config = dict(
    hidden_size=160,
    hidden_act='relu',
    head_dim=64,
    norm='rmsnorm',
    norm_eps=1e-05,
    rope_fraction=1.0,
    tie_word_embeddings=False,
    init_std_down=0.0175,
    lr_mult_down=2.0,
)
Below are experts of layer 11 (counted from 0) of a mixture-of-experts language model. Rows are named router (the router's row for the expert), up (a neuron's input weights, with its number) and show model dimensions 0-159. Each number is 500 + 25 x the weight over its row's rms, rounded and kept within 0 to 999. Numbers have three digits each.
After each expert's rows: a language model's description of what the expert responds to. This comes from a sample of Wikipedia text that the model never trained on.

# expert 60
router:520509521436507488429487498473530502492505485471477489483509472470511439463487468484500527535525501488486464459517466517492491487480493508475516492502473488506515511504511516526493493480458497489489498485517475497556525495485469487556476518447514512462526467517530509491490491484512500492529561536497482519535506528519499515509476568514520509554488458455481463474514500499520495525508474546525511514490492488456475471511489492501506500490485491548540522502474475516514543491487550
up0:516503511504492480516513502494512463493551497509481516509509482485462511508529524518490500486490519488505512501510517529519515505553470508482451497517516499481553489462511541504494511465534428509517490513470502465495496468508557489540510495464494501493544452515517522480455532504468515497527520457481562484505513505555510483501502480498480500473534495470462513530472531528566538535517503487460496468523522549502501508498512448446466508487524507499512475475486505514503494533531479
up1:487479546528527488494518499475464467499507469479548479488480501530480476455515534508489469478551490526472431455519534542531504513493502483472520536534456502512527537477472505493478464491547525535488476502482466473518459481517510500538500510466484505511501523510497475504484486518495526514486531536496496490503492492488538507504557539559496476507512482523502503489510491542497526548502496490496504540508456510499531503466482538483521490505495497556491475501468536529509462517488466
up2:557507496465535533491488528519480546547490474444487489516504472505555513534485460501476521534505486472526528485468496509485490504476546485486489503458485490495470468469474514488492578495501503510466515521543523499550518490537498534457539518484482506541513524498509476538496487517477536489466487467517503497449473500484510516506504498508515507457492473483517491457475510484542487493499480511524447461471476496504493478483485487472479512518473502481504479485536473485522453476478506
up3:510503465517512498487559447472505509472486519495556501496498526472515518470481462519493505548441516512498490497519533524495502468499509480446478522458478530520512497472544508514498525459487478467522483481535483536514476504506501514514511469516533492482472524483549498505497470546503515527480517511508490515504496521494477504536502501505567521481499497571495482521517493500504491520504493512456489504476506481466523558517531511443465472465496508527498450499487534515480506513524447
up4:515496491482514497485470502505477498531508492516540492490490467498497449458505517505527518526462491504510496496471515573498511491501493462474503518531527530479502517492522489514482472528531504501499514537501500526519510541508486459517513553495464498488484521505527520456496548498522473520532511526547521496514499528556482513481513525518444521562507486478500485504490479508525516509521524473454518453432557472488501535483531484510495496479501452522515494508536524538452510528468479
up5:481499546496503510535506505517520481502486534436519505485497526534475483521489467485496506494481509517513495481464483514507508519480533482477538495515511474521506497496499546476532443513464511528487506509492487506514532473517497487442526519488491499508510447488501537517527479546507541542488517490493476528555452526480495518456503543452501501519506544469451488482519479494545482491487479512481480559483543461507537476516529508529541497533486519522544521542486480477510505517492525
up6:531502493507479514539529504484503523524519513516477453528500454526486482486486461504482526540524520490507532477518512517500538527498469483487465510514485471543521482478478490489532499515492473475486508549485537497494546467465516521508532543498486496525544482485460488494473540475503449435493488519483544532491522536489518524496473506493477480447551499482508504479484533509521509477530472513462495537514480538490512535485480516528486523510473468542532525514531484511472527490519547
up7:453491543463512481522493494504501515490481470478499496483479508522530521464505531496458501505551504465494509515500471500517521547501467531505499501492448467503510506514521531487508420489512525478521509531532510494478538480488458498543514479503464503485483515483503529479524498512482495548509511518473518505506469496533493509495567464513545495592482525502516520491476508508471515471531513479521497459537485479471503539477515498474501507541520456549504485490510488509529507466533520
up8:520503505511516487505548447533501510505538489490524481509501499454497461485497490488454509511479548525502534482506511510516500460482463502506485459471497462488514541470524532491484477520457484470483490461505500521454491492500495530504481527528532497532475485497534554481413460472478500488516511496521462507476496504531525470495496497564504502498498502476494492553512558503524512484512514523509495510491510500441512521498483500439458499529497552486511515522495530500479507539485477
What it handles: Definite article the. The and the, including fused forms like "that the", "as the", ", the", often starting a sentence after a period.

# expert 19
router:490483551451527454501493472515509487465523511431503497477506518507487530471513495492476547500526517506509477500478506520479487513462481538453480498475492490554465511479524512483471536520481502498516509507515481442507484535449477468521505487513518520498497474551495532483490491520525497532509543511452496576549495476490543490520459482523508446530487540479516506550526510520484520481496490541512509477505480530493471511508470504477486490534476474507500496519486485503492519537497513
up0:471496490503513467512501506505457491507524492510536449511508467493460530499513457483470533494493511540459517543446532514495519526534468510491495452467524475494479529521466495468463526515485481511492502476522544551540493493551535518476490514499505470502514485517505472503468505478544496510519533479520530506494525500533489535475492505479535489475507529490502522564511487478477505468491540471487521526500486525512514534513515468500499490530515568480494466480529507541525447497512477
up1:504481474471491487533496465481474502518516506466496502524460479463480533529473491498528473533547466509517494534467524502488487486509507520473517502480511487527475512522526512506512462520480504485534552494487500494524529475489471485520476537476495510580485476509501511514496501464513490518483529478487439484514538523454506504481467551541504467503484544509462532483499490478493485492484486494504469504477552479473537487521453537516530486521471540540511494496506530464470520551481465
up2:509527514468529518518463526479523485549457454519458489470513507537492463486485457500479500505543473506477510497466522518527473526516509499521478532472500487522502508503479520456523467522536542465495491480529521512507476494490470509512503568489559497488484475439534483479467519500532505491505528544503476530475537504487536509540471506536486516514492517489498520518496480486529491520526534517537520515504521531506520510511434474527507496508462498538461471543520506494494488520498470
up3:529482556489527482516530480495499471474515511527499516476455487528503487505487526478539501541469497515504521495511485469437491509470522501483516468480481527523461432538524510470526507549460498502482511462502503523533513506459511479475506526478479479463448506478481533528457482496516483466477512490516480479498477554467530457533500491473517482469555487535490528480501531507485514516472493532540499519529523506549507524499527510490500545503508532535506516510535487516511482497499523
up4:468470479535483515516499534484486493519511524519516505483497441520505515520474497512481512527490519492483482553519497483456462486493490526478479467469488475503504532518487488488478500490517486503455452540511483565508492499482516529492463490512463498540519473498518513514506513519518499450483475485478495488511479539481530464487509532502528553507507507494534469522439477496531519504489514521569484447477450564544480506503452532515527498515507513490475485500550473521517515485500505
up5:493470507513562449467497491512506502497476510539467491492487478520536499519529516540519503531504475470484514522490518487502489505504508509531525509496526525469500501567466520524512479484462531525507492534469495540503435476509475507492461506514468517514472503497546461535514545491503491515468548463472479474521450512508476532528493502502491532483516517482534467489542549497505470482513443508518491462512509523512492505525527454522478527476495532485460456468495499477477515496519509
up6:483498518521523469522534535541498529541489457503504522466529507531491543521483505501559431510491505505493525488455476535468488501502494519504448507498473496532495536518503487454501442502518554505462510499504498474448535453485480499485483529535533512510514526486508490511470507501516543486478498509473470466499505482494513462496516554485543527488489459511492523533506478513500520473464482456521507485482503452498521510498454528491531495494498504534470519497484530501518532475473505
up7:507534523545567481490519494472495500518546490502512498491518488535517511520512490511495480526489464517531520527539479531524525483489505574499498543527473463477497489509508495477464521533518536504557464478502496473575474495468470518487521514483494498520507507503528503528508485503466526511495473512495458504470475498484483534534509471506539462516519494471437543537481477499482474535519518493513519520543476551491510517487513535508531499488489480507507472515534485507513530469468492
up8:503519515498482491486474491526447498467503549488503452513487483517494505509466477495485560526511549480490466478517504460513506482512544505488483470492501534469495529479512500538496541534520494506527514505481446484494437517514495497499489551486507488444489514518491518455543527514515509431508486502500472494532492516500505536531499502517511562499478509484506522494479509494528466534475463495524508461517519488537493479491536527489502506493486504524511529515528451551547458466478490
What it handles: Acronym capital letters. Single capital letters or letter pairs inside acronyms and codes, such as JP(L), PN(N)L, IGFB(P), EF(F).

# expert 14
router:500503510448475462507500491473480536473517515510492525481459491504467497479488493516454543563497505482497486473506503514479497507508452522454515484483461519508484480537525482495542483470436503491544520458476487498504476526496472484509532528515500504504495454562535491499478499494502524500501504500510495538517470543491496565538472529483527471508531467507500475480532502511505475456428486543533506481504497519514513499493517525492509491510503498497529498487513426503516523488473534
up1:459485527528496507448470479450519514550512531506465506512496457519501518493451521523502540515502494444492530500489496503524494491501463467520458497541491474470496534478503511432506494486520482468534479488546492524513534508462502489494513494472460474493505476492479521485490477495527472519563512492484485502498464505497495562503434469475495482459479517442510490523482499489499497505493516495533515513519481476492494506518519454470503477473500499480475544540522463528499525509501474
up2:502510541468489520534525489478531547482466492455468460481495473485437502521544499521503526535487503510485503473479530496501491510477461496493466487541531500499487460524500542463511470495490475512534474534531497499516466487505480495502501492503474486511517511506484494497482495567518515470477499506494543524520463474559485479519481508488485486517502502470543474490481501487483511468487479530490525495481501515492479519502521462447450551505473493522518441500490443549465470490506535
up3:499503522491461509519511473463492491491483461509577582518468506536519462483525490503533503550507516527511510485479521520489515525468468491488495522488548528536492461524519509535508512506457460514527468472520502494487526500488486508510488479527505493531537514504520520533492494543512533458476494527500515485492503494524500520489479532506531483507523496501517505544488493502497497504536488523507474463486435485529536487499552458450472510517515475471486531464459479499536528492537499
up4:504504503474498493507465472470517491473526475512511476515475533523501543502479489520502520547467540465555486545499458536509443514504494464515487526513503497520500494535472495491523518469500541489476518481540520476534494476491484504467508491484567473486524498492481501459482519486522490499487535482460545496486465502484515483540511518506481460512485512481479522501523484525503468542493527451465513518495503492585539465509488508537536504485498475481476497513565484496483512527486498
up5:488510500500486509531510483480484488533532520508478497496427501498496531462487516491455527475535554518491506490523458496491544529521462473488493456485517476477538467524504507493479527484521483475478531462520532466523490530485526530498476481523489478479481532507515511491463528502498498518520516522504479561498503536532490524517506481534531528509558481488501488481460501553521521491480468529531533535528491479521534462482490500495535511503506469465505495487453480482526496494518570
up6:515484519482488514525498508503441511472516477467479481511463500502494508545511498520495494531511499480478486481499519491479536472500493487484547528487510441534470468487473505504487534469564503485540517516489501524449523490499487446510522505521486535512522443506505532487474530454501510490505513482542516511529464476503485539478507508511505455474517473508480523497559467508454504449501499493462528502544486486497506508483529518479514517566504482506440514466507490505469518453498488
up7:506512536515507537502505502506444488536493479496529518447495516493488514498500451483519478518511466488491519527486529495488508511437447471530471479497488476493540439501450481544497481497520544514471541536512529486483524515497483507519511517470476526464515500472493478511491471517536547498529490485483530429472482507506519481502510526482477491490473485527494494508506499496542484496528508515540506486509458564523474507484483485500508515553534473527478522521471503507484459539519468
up8:486499532500493474494512482515475514473478457465481532473476511477503514537455459503530506521521460556525526464522486519506498498555510471505534494489525479487484544476503503544527506508515479522525442495486522471526478511483500463520493480522484489512507414527502542511555515506487507466469503500467520479501517506494519544473506531510519550538494516482508503476500536490476502506486497521471550546517511490494482518514581520486546491504508511513493501472520496516482477488507480
up9:539472487503491455501552514519493520454494484504507519478526498520509438503506494507494484501524521551488478495519478463434497509486518499455522483477476462515490487523483521508506453510497484460488490471506525513475479471523498502472530531493521502549509486493525503503466561475500500480490527501507512507517507469540458520530488490520515549512527506519536513522474484468500540483517494487524509537487525513500585552492483529493470514513476508522552506512475487482510523552518470
What it handles: Election and office phrases. Tokens after elected, served, appointed or ran in political biographies, such as of the, for, member of the, the.

# expert 55
router:505571512513536476517490527501494567508514518497482545479451487522481529518508476496479540518542520520519505488506490500497498469522505513494475478442485563520517502514475509528529497532514469502490494518502468476530499471472485477518470488515489501510537487530521474515483526488499477517505509536500504532522486515496520515526461504533514478486564468507501512512519497507519524509475567502536508500522497527504468454486489524530497529519515479503539466470546477485499560535558495
up0:495506499484495508515516542480501564505593506518481500496531527493491491486479488520453483481497505530513461447535513463463492524467508466498501509518478483510481525496509521495523575491453490541471489534482493469539496495479522507515546487510504512503472525484556504479490506491485490523546487497480516486531520522474550507539489477508538507506525508549476499489514492485471531511521507514494457481532503491506522474559481517523497484491509457479499503466506475490479445499520504
up1:519517566556486505500484522527534474521495500486532564510455468506476472511479511503527505449515517504508489494445461494527492463502515489502504503505477510518517477480504527479492510524535500502501526517465499489502516528476531507501534505492507488495491487492455466524509508485477532491516510473521494505500473491497433507509453527529511509500535502429513460486514417536479524482449520537522493490481490476492447482508465547538482519473490470480510476493498497519505509520510515
up2:483478481495476494474482479491494503470514526490532513466488480512488502484490496523514499451511527487510501502463496510516486482469492481470440513463506507509503524507473526486490465519537507536515459511511427511507495526497466539444545520509510471474513541494478474472516512516523526552460514498496470499537508506507533498507518515525528530518495513475464436558488469530523496480508503536552470470474481441523532451519462505502520469511513540477504506512518492478500540497512492
up3:528497531471528496519522474504487477484536491496482527501509499478503545536565492471511479534511519482478492532489504550500516500522513488510501509466537485551542507518505498482465528527476482530470520539528536498488517502498505497470451479512537501577537488481513474512498556511473470503496480545501455507468463535469468492478517506504516475536502529530517542506544503479511488495517528480531460489494487520520541521501522519496486492496514505502528503461560510523509447499513503
up4:523518516514505495448542498511490503512481460503527482501484448551509466486462483533538526518509479494508507465484491534489476474494491512513480551545482495484514445544468503536493490512460502517503485503527471546497476515487497488510489509522493510468526471505491485514529486501528553487489480501525522533505552476499497482494490488482568521537486536510515494513522501491480487518468433507542502513511509513471520510507549472511496548509494536453533464515495515490500538454534468
up5:491511484492492457535461482478501508488463514511507506492487476545530475524538506496491512484502477497494512499516513511503534475460484537532460510515508465528547474548487478478538463501469496517519506482486482472488501478501517505510502507503498475472514557492519543540522464430498526544487502538491500497478442516507494479529485504486512503520504426521511503488548542490509521487539519454470498492537489466487499471478566476541503489522502528520469497472541493517473529501481500
up6:486514507497549501461511507458483518491506552505538475410472496443527501491521531502501524494513546483512539484525491535468525516503526511507553476477513524518492501500530517527509525539501473489506497495529487504522464513508527473535483482487465506518487516539492554492491499505498497541497494531458531503476525444503510496490486480473531515500494544514485525495497537523506485490502573483491479460509530482474441525553472466519489511509498501509474493470501470492500476520502504
up7:502435511475485529519477500493463481487495486510451502473536501512494564518509496512490519496498509579500480537467519469535468470516501516453467506504544495506524510543496490558525513511514469493507529540442496498493481467477495518498466496489506514468516442511475531548482557506533510471511504530503481503462507475476494523505475493496512468498495492478510486538518505502541510471549494479511517462476469499525517521493507499539493529551524526506530480496507492478475508511489521
up8:469493532528508495520477510509504496509480477525512501555506521495489490500472486482518499489495526484484494516495505554475496484560497484494511536537496469527457500494532453510516471479503460501496466514460480455494501540534479501480478497429447486507547504524512510513492511497479478512515528525506500535484490543532478510483482519478500524491488510517478528531517545538467519524495503504490515511513515506549444520518565472501555543473511478470495471530476499492467558484485524
What it handles: Prepositions and particles. Prepositions and adverb particles like under, over, out, up, plus sentence-initial On, After, By, and the capital I.

# expert 21
router:509555530461537488481513522488488507516485502492499556497501481519509515506501428478500555514500530518490495507498448513488443507479488524465484504463446528532496512500514475524511542498518467526495483459462502488498497531477466495516501527491478518491520460528502491524454527469515494540468540491488513539556510522525482545511485499487502454500514458461530497539483450503512483486506500506553493507462503487485502483504493529524508499536478474480494464524458482474481497507524493
up0:506486530510490502525475486491525469471460499518487541478456463488480467530464512518503495510558545523489492486504496449504530481512474496531510519468500549491503494532541507497525505540493518490449478517563508484526462484512520516534517508511489517516508464509493518513476500486464512515512516445549483489490527482522500531498502436492494495530510497518544467485483553507481470474533521505470531453509489460479527479509515486507473491491474503488527513512454506512520517572487493
up1:533541511502493545454473525501504479492495496499516425510464488512534483492539472447501509547533522500510468505505428506519504510531513494497538485530502493488468501492470521532479541491474532532497545472502532521499486516523494481472498492523537527517519503491493501443504511540535502524456501552523518479515508442509513507531534513543482514477497483514503524460525505513521530460451523505500513491512489512469535524488477505486479516512536492501479532547521485473519511503496517
up2:529533522505526512480524516495518515497453501435487522481500454469437508503489509490538545500521504449505496506516473490496493447508530483450491491505488460512486534511506518526504490525545505494515458509477523470497458507474490504478506533512465520503483532499504481479549511503500487480472492471464554526526540519511530510459501494507525510557489509515549468537480519512500481505523492522515459505451478441487475505506523507498522500497478476496476507503448452498478509509462519
up3:538556482516522542524465463496517490569467512563493497473496502457495468492473522510503517487498498523496470485525538514476458465492497500467553481479443483512543498512491500490476500519493534502506523502478471470512522506510465535459461474513541532507498484487519484511474445469512506517478510516531492483506517504476537504503511460498523542510500570510494487482534522528510479510537515503544495519481452513485471486495492538463499509459520495473527488502472484494480482502513514
up4:476533496505492528491536514488488503491507443510498491481509488517492461484494491485545514533499526515482474443448549468492454506510493505497455514460505504505520526567492510495472501451468519484461534490492490471481507492536489473473491503515545467468498522484505491461497507514498466534480514498480509505519546538491527502511469507486510517495495493511508492510576535472537466506529464479505525498489500520523483511498493515481503518558512450475513478537524540463516533546529481
up5:558497554505480501458504469451527520525483510474499515433549463473566540510503474495509502504568481501447499499519514532491478501485492490488539465454503524491489493500526512518492516538505491511526512479515506519530475478542495502476519507475481521499508503525469467491483487496465495537485511490578488483500525509494473487506505501501515531501545499499504539513502542499531492486481490527517471515473452536488568482527486508490479490515509461468492469490470501503523508509502513
up6:526508523511462481510503541491503520531456515509468494527546503496528476461472493492486529497531517477491518520456493453502514484505481464518512483501464512449542498558551490506570543519528501541514484531489481458505480484478488510515517497477502525493523457494529504515490483557476478472501479492539471495533517510477523546524486497519465508518501481508500554543518504514514484491514549509502473514503515526493536496498529514508511488479483503475505464500458528579492492511492491
up7:518516506510499508459498476486514467487524528456498486528482517484488485470485538503514499499502505548510456489532522473528505464490457475500441457539496496431518507480504508511496505496504513499504498487528461489517492474476503508464479477516476497536504536503482491518465516517483479471537475529490431501505489494512529468510481494549442564495485539520473513527461522509496520497510491496534512550519489522533511515463486490447510448507480482505511530478489551499537479481517529
up8:485502469485509514517471507501491460499510470422533508489490459489516525480538495487519518541489518484467516457519486495459465520504514499499503555517533494505470506537519534462529515545520521440486486485505511500454510461484498464522491553453494532492496514501506490500495516451479501501518462486540496490500495471506446511494491494508502485521535493521500474533494463488528520499538530490478519535448516501510525477477516466476473512505481493489460496489540474448507530538473466
What it handles: Germanic name word-pieces. Middle and ending pieces of German, Dutch and Nordic names and places, often near umlauts, such as -berg, -mann, Le-ver-kusen, Köl-n.

# expert 29
router:521513520491485491512493455494491506474482521493501515485498492493499478455511461504480533535488502463444491457528479544510484465486490479488460447487542517501488524523500490509521505476453493464492507479535502479498495544477499512510478513492515554527533465521497555509496501486491475528470526539507530516502501496501505500490491515483531465561486431496534525490510469538527518463490554488536521530533531549503480505545461482532513511520473506513501474465499535499462511503485478
up0:481483583502445493522469501464468456499504534512500488480570492458437452509536486491512488521475489498500507495540509494517462518509483496475444486524518533502507504532519528527538468483471468491535478514498536469541467549515504524490495499514489516495498480514535526477520488495498484491551503497523527534513460500502479529504510508515501455508447489494469493514501500518498467500479501513479525493522495545556507495518483484501515539510452495507481512528485512521469489471487498
up1:488521500549467461478513548500528531453492492520478535510454473473469538508467491514530537503506489511472506500509516523501508495452486535547534486442504503491493473504501473512543542533466496487537489448477500483515528524497519485510487564474513530465484466474492519492474496522535500516541517479495522456470470524494488483529514513481482486506527526490467488539510488464486478492511452522534509542498542489489497503545514532505496504514489536485467466497470532474495521487497474
up2:507492512535535504495511462509487486516484501490467487478490472522437491506495486527523497552524514521499535470546489552498516588542544521490495498453476474445509516485488495483503499494504459500503470486498551477475489502458503502469503496498515509533502504490486484455494523523521429513491483490505514517457544555478479511524484513544494476475509515493468500509498530525481520538498533479510475518515509480468485505485556510478488491489487494525495469483500475454541514506469504
up3:512516486479532553514500478487538563518473520459482497464488487494518537512498475545451517508544526502497487478535527501514457489480512485476458496498502492505482489534500455464509521479504472468486464473541482511506505505504485527544495525510531474482507506487509536497514485468535503491490492469484545513524518523517523534441516490502536466490528518483493501473506518528482483535511521492483539473462528480439486488511501504484533581526517483527488506481519521454498530519481517
up4:497495543455546494522485505502463509474471518485501505471500538523513510491495504520523481528468478484545490520452494509522534466461484485524524460480534444501509518502485526500479491466518466514496516486492478490519486537503461560452517522489483486514489488455525458532518522536519523508414491503492498487513483553463516491479508503467544467531508476506514493504530499497490522495540487495521513490494531484522505482495511497526577520519466497551496494467513505498518466482514507
up5:481504537500512510489493504468514479495485519475480523508474552507470498499485490504524514485522493523491498470548554510483515508477480489529444504521478491482478473486481521521502504526465524499496465513515499536485448482468487457550490463529455502496537434482506497491527539530478512523489502488492532505510500456452514501508505488483542512506503461537468543504513504571514494465504515460499499492481491503525481540498458529532503506531462511467509524493469457497504469528500560
up6:532535508455497505489479504487488501509498511520516528502493533458499443521499502496476492493479495481505471531524495526490485529529501511467428537563516534491490455491536496532503491512524497471488532482484509519542484505505481496504537562525488522494505497503495494489498479517508493509491504506498516468451517529480544490459495517506467552495512471476468537482514497450494511483511510496541551532501520485510507506476493504515489490512513515547515471541512406524489521507470561
up7:481497436448533589475462499474474478544498521502508528462495539485525481448504513526513491503498543493512516506523491528502519500471489480491498493483496511486505494503531500493515473499504452491469503502461512539485511498470475569526495527514495514476525493517549495496508500438455467500506473510467470516490497479456514481479474479524472512543471509506511495539474497563497541490496527473477513482479502506483473497513477460474509486518480493477445484488501469503521495504521515
up8:504531510507542476492430480502475480506495514491480484518519489505485556510475509507490501533448497532490496498481528556498511470468481501473480493490508478460513511479491532515530505495510484546504511533494497525511510501548470539510497521529477450487488544540470484547490457541470498506474516500488467471515505480470490521544530513563514496490502479508487485545448500489515494468532465471517498504549501503497486542477504487486519500562505505491551512536471515485498518540526500
What it handles: Latinate verb stems. Verb stems of Latinate words cut before an -ation or -ated suffix, such as oper(ation), design, form, particip, affili, preserv.

# expert 10
router:474520525458524481492469491492503543500524477467486528478491469513473554469512488494491524544529515503519489449471475524483454488452458543481492485471499491498462506506528502512478508489528524503504493491492482429504498522496478511522482544511474527504516420544507498501494492524490515525517551511544486504525470532532526521537479497516471511524504463452494481496497506568496509470516525529543497486524517500505489518499506531526506509514473511535479518509505475524502550502489536
up0:528537489491509490483471526525534505520550511474537431527522532528498535497502525487483520551496510471519501486460485480533476479456525488445515504492510497516495541478504452492464495475485507465495468490502478452522487479483496503559504503486531468506509481498555520492507465514504522468501512510466498487528459483498521517496505518516482539543479482503497514489483516446468457500519516511484545477469489468516481493486495547518528484517472487483502532460478522521503505477478563
up1:543499545486507490520467527482486543522494522488509484503489520506503471487512460527450513519498507476505522512518526552522460513478487453544484535493534505523495521483510488488513495523459490524462490531513491449497525478484453458463445523478490546482490510487485513479494505483519456519413510471496458509545523485537511476533526486518522491501507501484517506522488530545497506520513503489499509483486494502524497485494550500517516521467493525560489497484469510540473494525457479
up2:505524512524486518519524474518528478526493489526486491531478466544492537516525497546570525461543491478497507469485492519505488453511489497480521444499526464477486489464536482481546503482478504498522425554508510490505515494462467473503506465489522529526518483514470522503501528527459489473514518526521489532533531507538501517480515501514481508489475488475448469501488494501493523474515540512552474524473494502507487551495521555497526501499475530516478505484491555507479512507487496
up3:528525490501535493501480506556491528518447508486496472482516449479496513497438547521495482535511515501494522492499512492490462512478512518479548500477497462492455487517502505488471431512462505542517550510529503472450540496501511480555514549476479504517490516493497528483512479522495524507454538485514481489498485524509511484490479508474505472452484514515476523481471490539518527486497494531464516533454518502476492522543475497516494491497530447519498482527508513506513522510511431
up4:487475510454546477490465484534500525503548476485511464494509545502490553442504497480510535420505541485493501517469487506483494481470539555435483481507524471493499511489520508466503499508531505501464482524520487481513509465530499478496512492448507492511486482510510496475470484496533492488502505473532504520554537481460521463504458486498508525547482512497508474481515502507467480466499439495538481495521501499493507499485486497528536510510476555527472503502474506503555500478496502
up5:494509500489516493459462496518516493487538539463518546492507533524471506488460540461505504501466489492515456459525492498481494454477487489514508512482507493462482487543551506537542531500472518533536531472462517513573506516470525516545513475466496505513521489515510503481508519532503489529557512491464501520519493518478511505489520478492489493504500488463468483484452545465447529481504503506532491512477493487501513517497495515517558479493498519545541533501448479500514496541482477
up6:493533472539500481512525526495469480470518481455525469485489441479461505451479485500467503518504503463475547471470527511518521512504481529482497462518503501549481451491518514539481504482496523478542488516474500435472516537488477494527466487512453505503553510501491485542491488503559498496517522481484530484511486475505475494531503501471513504492523492486493512462494500520503522438507506477513526498542486470481469522547519502482494486512507542566526498503478525497528476473464479
up7:481527497487520484502486494516483519510538477486513534491483475540495539487525521461483517536443522515498514434513495509499477490508481550514480506493488482538442524527533455463508478457474509511513443510486486464521504504528478516466438517483522492522528509495483465466494486536459504513504534486467483554525505455492523497548530477457531503485486519534492517501456491520500462452489535505515481526522506465523520517472514492498510489527493484511497477518516524487529474520508526
up8:459520516498505498483472563512495499465472480495497532515496490503544542516502442486468511473503527509497516460507485490461515480445558531465506500500524538475520456472505520508519513503491493494490445502526480496475522517473480530499467489495511502539437508494521515493496491537526528526527459523496487515494488499480526496509500524509536498479522528535516487554513463493502522476523497446543507480488454512504520493494520544531523484486527526465517501551518460536525511468489519
What it handles: Person surname pieces. Surnames and final name pieces of people in biographies and credits, such as Johnson, Jones, Anderson, or Lynn, Sinha, Tomasz.

# expert 52
router:499541493458530487456497490485540494488502481524453497452462496501487509502456477517527555514488514477504501519494474544503475502470476535474490463501495543547505510488506501500507495525506505501518459511483518434514496506447457498525480532486507537495542475553505536517521550474558507516526539509501511534504488481489503496520446513535506522533551511499525507507496506493531479493468489481529526456487476528483517490536517484527520483512483465487508493461507471508517490502456488
up0:511503505481537487448461466485490495499500534505510509489462485489500475450507508481487485510533505447497486539473489555491486488486468519485500506505488513521508482464512525474502476510495506508473487473509473535473461470487472512516489453488497518477518496479488512508469530489572522510536502528527491554521567519487512457524504505529494534520526490471469485479516534500509532516472569497500480492484527437463491471549558517467480503498516481517477523475491499487514524497534505
up1:521472530494506498507528483493501496493489515546448506507489484478542502504483518477475485493489487521518496500512524490546480481450525473465514484522513522530528470532487462501460508503490474469482512469487520512539453512459530496477535499494523493513516485507531490536518511553494498501488503478466496487478452498488538432464501498547506509549461482501493518527511496538512511551491495508471468520530465449481490434487479532490467437506465489497504536502516503540488491467488501
up2:501521509486482524492500536486508522547503520478522511511478490474541473461504540465518484472503518556501517480503500517506527519556476510481473487523512475492490485535524493484430532488512510508488555565477468514526511500555486496526496476483522490510461483538499494497450491485498528472511532518491516483431503514490534487485521558503523535496505458539477513498526478506468519494493494505481499518480494536501506509468521513493498502549504489490549473557478545512532481480504521
up3:477546463492517475504535514518501437571506527470484504496510531482499475478526507463507455525481523486474523515475490555491484547454536466525510490519506496498488501483466505476516487477525509507470513470500524481511530489447527489528530510508520494498520514538507522487483553492504520513487449517524499489519515481508513520511531525503542476520541461499528509480505508482515543471467472498514509487441470523530503485536486536490456519521513478494483456515541477533502497494538509
up4:482492477514483470461454480518516497529456494490550528521522466467546504487510479489530542503534528475484500476507459511494478483485508520497475504446494481526515557534500537470480506516433465520497468518472489543442506525467466497526519503497497500508526459506497513503533506505573505481534507493477509483519488490493494492484488489564486498534526511519492486479536493489508490514468518477535566486497493483524534470487537525510496516458475476490515501509517500484511527513532482
up5:541512512518563438490498502551485483513536522437519467494462470490521492471475525503510497496492558467496498493499461520483463452503477475529529496491514529467507500511548491440558486469485498524481520508480502528488430442506504515483482521473497502526506514494525517473512495540463493518473498511523520521501493513495460501493437496457493525477526510464470505492475474468508437525522497484473481510502507488498503481508483514502488514521471501495473478504512504513489472505496510
up6:461478496494474516505499472517464471504488527495505486538469501522505495495517516499513555536482512496469479481492491508455498471524513497461513510492506488537497453509501487440490529519505502521529494531450515561485468491480465459508519495507538495534530464580489494494486499527522518513511498476479474490530487476470467514482434562469496514523498513467525499504462464498493507486491483497534478492496464523468521516449513491537515491502468476503483488516499460543470469469506526
up7:460520500504537493503503500502530505488532513466486501508568478512501553516485480498536508478471528515490517483461518528505502453499484505497508514432532489509535493480519478512506507508538501518519496460514518471512523532441515492539466515481496535479506505463479533521475527486457537497534490465511509541499528496495536534508513544477502472534561538470473519486510491507470475495475506490544481465475493485459511503495475487516476468574512504460518474472513498486501482512522518
up8:474529491497471468482481475499475493476467462509486501509497468495523516502468471527523508513472492529514526521469510560487469525463518525490499474542492524506501473515469493506510532499501451537517495476469527519539454472499491496493464484493514499498485486557473462515515459471545502497497530539508475502527486548533484553489473494482490458504490520457512499552510512489486551494464537523491512501508495503465500488538533531533438474556512496505536473488493493525485533506506519
What it handles: Non-Latin byte pieces. Raw UTF-8 byte fragments of Chinese, Japanese, Thai and Cyrillic text, plus odd separators like the space after asterisks before game times.